Weights of a small mixture-of-experts language model, trained from scratch on English Wikipedia: 48 experts in each of 11 layers, a variant of SOAP for the experts.
Below are experts of layer 3 (counted from 0) of a mixture-of-experts language model. Rows are named down (a neuron's output weights, with its number) and show model dimensions 280-335. Each number is 128 + 32 x the weight over its row's rms, rounded and kept within 0 to 255. Numbers have three digits each.
Before each expert's rows: "comes before" lists some tokens at least twice as common just after its tokens as in all text. This comes from a sample of Wikipedia text that the model never trained on. Tokens count by the router's weight.

# expert 17
comes before: " to", " in", " by", " the", " of", " that"
down0:131087115138130131068127119164188135151134139163155138112097151170162137123159130139122185104086156078123105138147139075127185138163118153117121191127081055148148104096
down1:152100139109137100084110200123151106139161118137111131096054119093123077166121088131170131132164065145115112103116101094126166163140149062154136130054155123087109152112

# expert 19
comes before: " the", " The", " a", " he", " it", " his"
down0:104100087126175161115177082140136108068137045115089102134073123119147122136105077125123101118154141120168108151108150083148096160141097143125162097180139096163144145080
down1:124107179168114120099132107111055105096110168106137124114093118135198064163105187144159167136098086134101084134135075085152162134109174090065142143107109145113088123177

# expert 20
comes before: ",", "\n", " (", " and", "'s", "\n\n"
down0:159129083103163118190040152148109152092067142127149191185156153138104175140111187149136046142058096062109100195129168153138165128100118150108195071059189154082117132135
down1:184138123142152145106160104137100143164113112156102087141127162162096165094132073154146132189112142200146122134102091154075120143124167125057102097112100154121120128199

# expert 36
comes before: ":", " of", "\n", " in", "==\n", " and"
down0:113148147101113151081144068110077137097121130129107103083183152133114117111134122100158125167188107130122054151168100103117103174109121078099113144157133134096158113068
down1:084112142176125102124093157155107126132135135068182050166144132120128080160095176160132131133085151070115124121117151157125117127153135115100114116139182134136124119102

# expert 31
comes before: "9", "0", "8", "1", "2", "7"
down0:139138134147158185117153120095140116174160161167175142190131118147143106142117145166069132150150148129108128187146192056123122119139122113093161080106163178114137068116
down1:099129172144094117181136159129131124156163148160095104164101100107113116098178123054153129093109150111098119109163149134131168132172110080149115097086135163091151139158

# expert 43
comes before: " |", "8", "7", "6", "9", "5"
down0:106115151155173174140109125106171137120111134115213176127120074123132088143099143116166101125138121131152151088111092163069109133125129066099164054136073099132175176107
down1:102113124080078189136090083088096127170158128148103115128106146142137124118125119084147137123144130094146142150176174097111117160109110102162143037149112124134140114147

# expert 13
comes before: " of", " in", " and", " was", "\n", ":"
down0:057090110078124149142133135105152105185135160154159050123132141161125159126122163114182084121151151100133136095140138140142124171091135113189129123094170123189117160097
down1:146060048176074098153119130085040127157081102113106147141134097146101160122158133076099093112161089122140127194213171158163127106125107110146102120140146159135157125130

# expert 18
comes before: "1", "2", "born", "3", "4", "S"
down0:145168098111099125108074170136177114094152135135122172081145108166145134141137209105179157101125104159130135162190121155136137148074094098099109118123118111076104171209
down1:143145132146220118135112082131125185099109103160065086108139176170158175147114140136111114159140130103093081176117121134125049097097121120181120106102119093155123158128

# expert 24
comes before: " of", ",", ".", " in", " and", ".\n\n"
down0:088132171123130114180148098133091076105078147131114070146118107154104171167084094105159161070115116115111073101144135094159107069112098117182086123197154130097077123147
down1:104122146119110077099114132122099089159187110177132102100049108111129103162202113148129118115151129113138202108141125143151091133167135152113140155161063194172166107093

# expert 41
comes before: " ", " —", " \"", " −", " +", " —;"
down0:168173126179119104097138103083179074145123132095147122143134136140142199182159143119105073119148118147157156140108073173141126139132116130145150155044102117188084120088
down1:101154103129190136184147149121177111140153141150134119147136134126109162115138087085111138127099147165167127092167117150120174133184102185112121095132083087091151131083

# expert 32
comes before: " the", " be", " and", " a", " he", " have"
down0:088136155130130144130129133186146113109107160147105103155127077130097153087139127185124123077103133185105117139183101101098089117164153182090147073092200119171119063113
down1:191117184131114129053145126181132125147026115130183071089067105107103092111078094149074119163145106145163144068080110120166154195134190124131173133092085118134141104135

# expert 0
comes before: "0", " |", "–", ".", "5", "6"
down0:127145130168140205173090107096148144122139079132125112139133087111139137176116137129092138133207182112128155150154126148113102186104150190175053150140099128142139169144
down1:104159104125194113121137151179141206091113155079148097122156114161115108112158107184114111131056164081126109138145094191109085132100128129165092145135173091138118164176

# expert 27
comes before: ",", " ", "\n", ".", " and", " of"
down0:090172181077195137162176144131170167105125162057107096120149134112092108153124094103098106171189142124130145123164098176103119100094172103174095131161156115126135166148
down1:139127113103106085165077118153092139116133141150119126154108143158072161151159096118205139128129157097111130112165142183125095070119156087147124154121130148106165175080

# expert 10
comes before: " the", " ", " a", " his", " office", " which"
down0:145200181131148167082148090186113115163110145134088142118166067076141135123127121155080211149115106123151089171078161142150113220107102116142133150086088107112147068097
down1:141172130161129122152132161117102141134113146157101121128090082135088148106098168124142059186101167089166084215180121145124174144068109111107150124119199104153137066063

# expert 9
comes before: "0", "9", "4", "8", "5", "6"
down0:132138112118102095059163177102094181146164137149100117089108095124132116142138139060186149132144137139144135123156110105120136124176034115113104160067107146076100140160
down1:090114111082120136126088142119146105138179174126164101179090091160125145107151147041061136156108102054126127133118130089071100193153055096092084098160081131066129129108

# expert 15
comes before: " the", " a", " his", " her", " an", " their"
down0:141141089107118143155125190086129110202110163112158074094126110114186125060152162128107176112137121177134114090159153119119159088131136129117117071117192172137117169094
down1:139079145118080123126153118165116172152106151173139079137140111105170143147131128163137166151145135119164098144127104090092179149097149114112118110119090106087108133144

# expert 21
comes before: "1", "2", "3", "4", "0", "5"
down0:139079165091145161105117095127132095100113143144131139167125093105165097145157145114114122101082089128068083099109118209157176167154134105121146108165160148152146120126
down1:168144113125123113088117094152101108166120097164147207149180126138138078059082121093105078147160123127136130098087143116098152112164114093124153105137161099103132138160

# expert 25
comes before: "0", "1", "2", "6", "7", "5"
down0:120113134156169140148144130100071093129102141050141126136125139183127101081122173089082106184112129167142118077020070080165078134142127090116139136150199094102112051118
down1:097110195109123129097191084148076184095153177082067131138116118157112086068168122121094139153111095104110176099157172087122162144111154152162104151075164087145068144133

# expert 42
comes before: " the", "==", "-", "===", "The", "In"
down0:180096159164105143091128129094105062077156080107153146148157156152129122121108128093145104136082171126130144132164104109135052131155160080061157096178131161138150103158
down1:064125103165135141115112190112122194100122128132091123111111146126088133085075119130096111128131129131137143162144079170144133094134154135073139108142168127160107124160

# expert 16
comes before: "0", " |", "9", "–", ".", "8"
down0:077093197094192104099147082163135104135138120139209180119130126139195077108168133097155139158144134166114141125108129222129185188099161141105111138109143094128140176107
down1:143147164128123105114155126118150156170053157112125104122142142135086137092141163147183139137105106108155159172149106068081131094127155100064149134135158078071124157196

# expert 38
comes before: " The", " ", " In", " He", " It", "=="
down0:128159143118139153112129138114156173194153162155172139151123148104146178109152186133119081104122110078109106133094097119096080125116122091142114085144105201143136109126
down1:099136105115096086108128111118181140194127127159169199128144148105148114061121165124096148127151146153127148092119145123118199111185125116133158133197120100149133088114

# expert 35
comes before: " the", " to", ":", " by", " a", "′"
down0:124124080130154152107159136119092086109064162135113102110168177145077093095097086146160118139196092180145091090080078166126091213111125120184123090110112095079183051153
down1:116105185126113142121082098131111158143104152140138101121174143087155081137102126166100068133194128108142157147123121147189095161123149118092144105133173158152172159151

# expert 4
comes before: " of", ",", " and", " in", ".", ".\n\n"
down0:111096169076128115169069107088154110106104077112131039150146173175114126125066150137150086205159152128156128133113098138166120120133131115108125174200161099152162113145
down1:090136053139100060107123088095111136134170139061185159129137136116134150120162121136131127139112156145097113164134157147160135079056118161136153123089138112104116152162

# expert 39
comes before: "|", "-", " ", " century", "===", "="
down0:171136126143143165124151111110099138098077138130115125118155110159149128176188120098131124106163081155130112006109153078157091120113144146068149087103097178088104136072
down1:220140058128102116222129126112097146145136181116144153100172157190137122070167145126153121164186119062138107165124152165169117134111125175058121137123168098116118174102

# expert 46
comes before: " ", " \"", "-", " The", " A", "See"
down0:175066147098163115124101113154128138089128136089168152157143164084185065121126177135128143008145118110173139127074166092122074160136128123121131162151091125137107128119
down1:152163105064121089135202167134170162110182102173153062136179123108213197088127194143178057076144097102162189096106074136133137118115086206117140110126119145105144105184

# expert 40
comes before: "-", "|", " ", "==", "===", "="
down0:090120122154186129127149126174088131119124142111110130096126148224177142196071075119099193082119120121101158135134102069163118098124160146116192144107135133148124147125
down1:098138100106094101171136154131155116093121172110238140112103176135146132109157161097150071136107118063110073115105150099173080060161147125135113110124149179156089142090

# expert 37
comes before: " of", ",", " and", ".", " in", " to"
down0:109180122149116107129147148128113103150108186187180123113120145169146119137120137122148151094102144125180144067148125160142074121135181120147143114141140137162129098110
down1:128165140116177081068110171160066152134106119090149106138150128099084050118155100166093069160147091161125160099094156133103084111054138112153163106164122078150142158092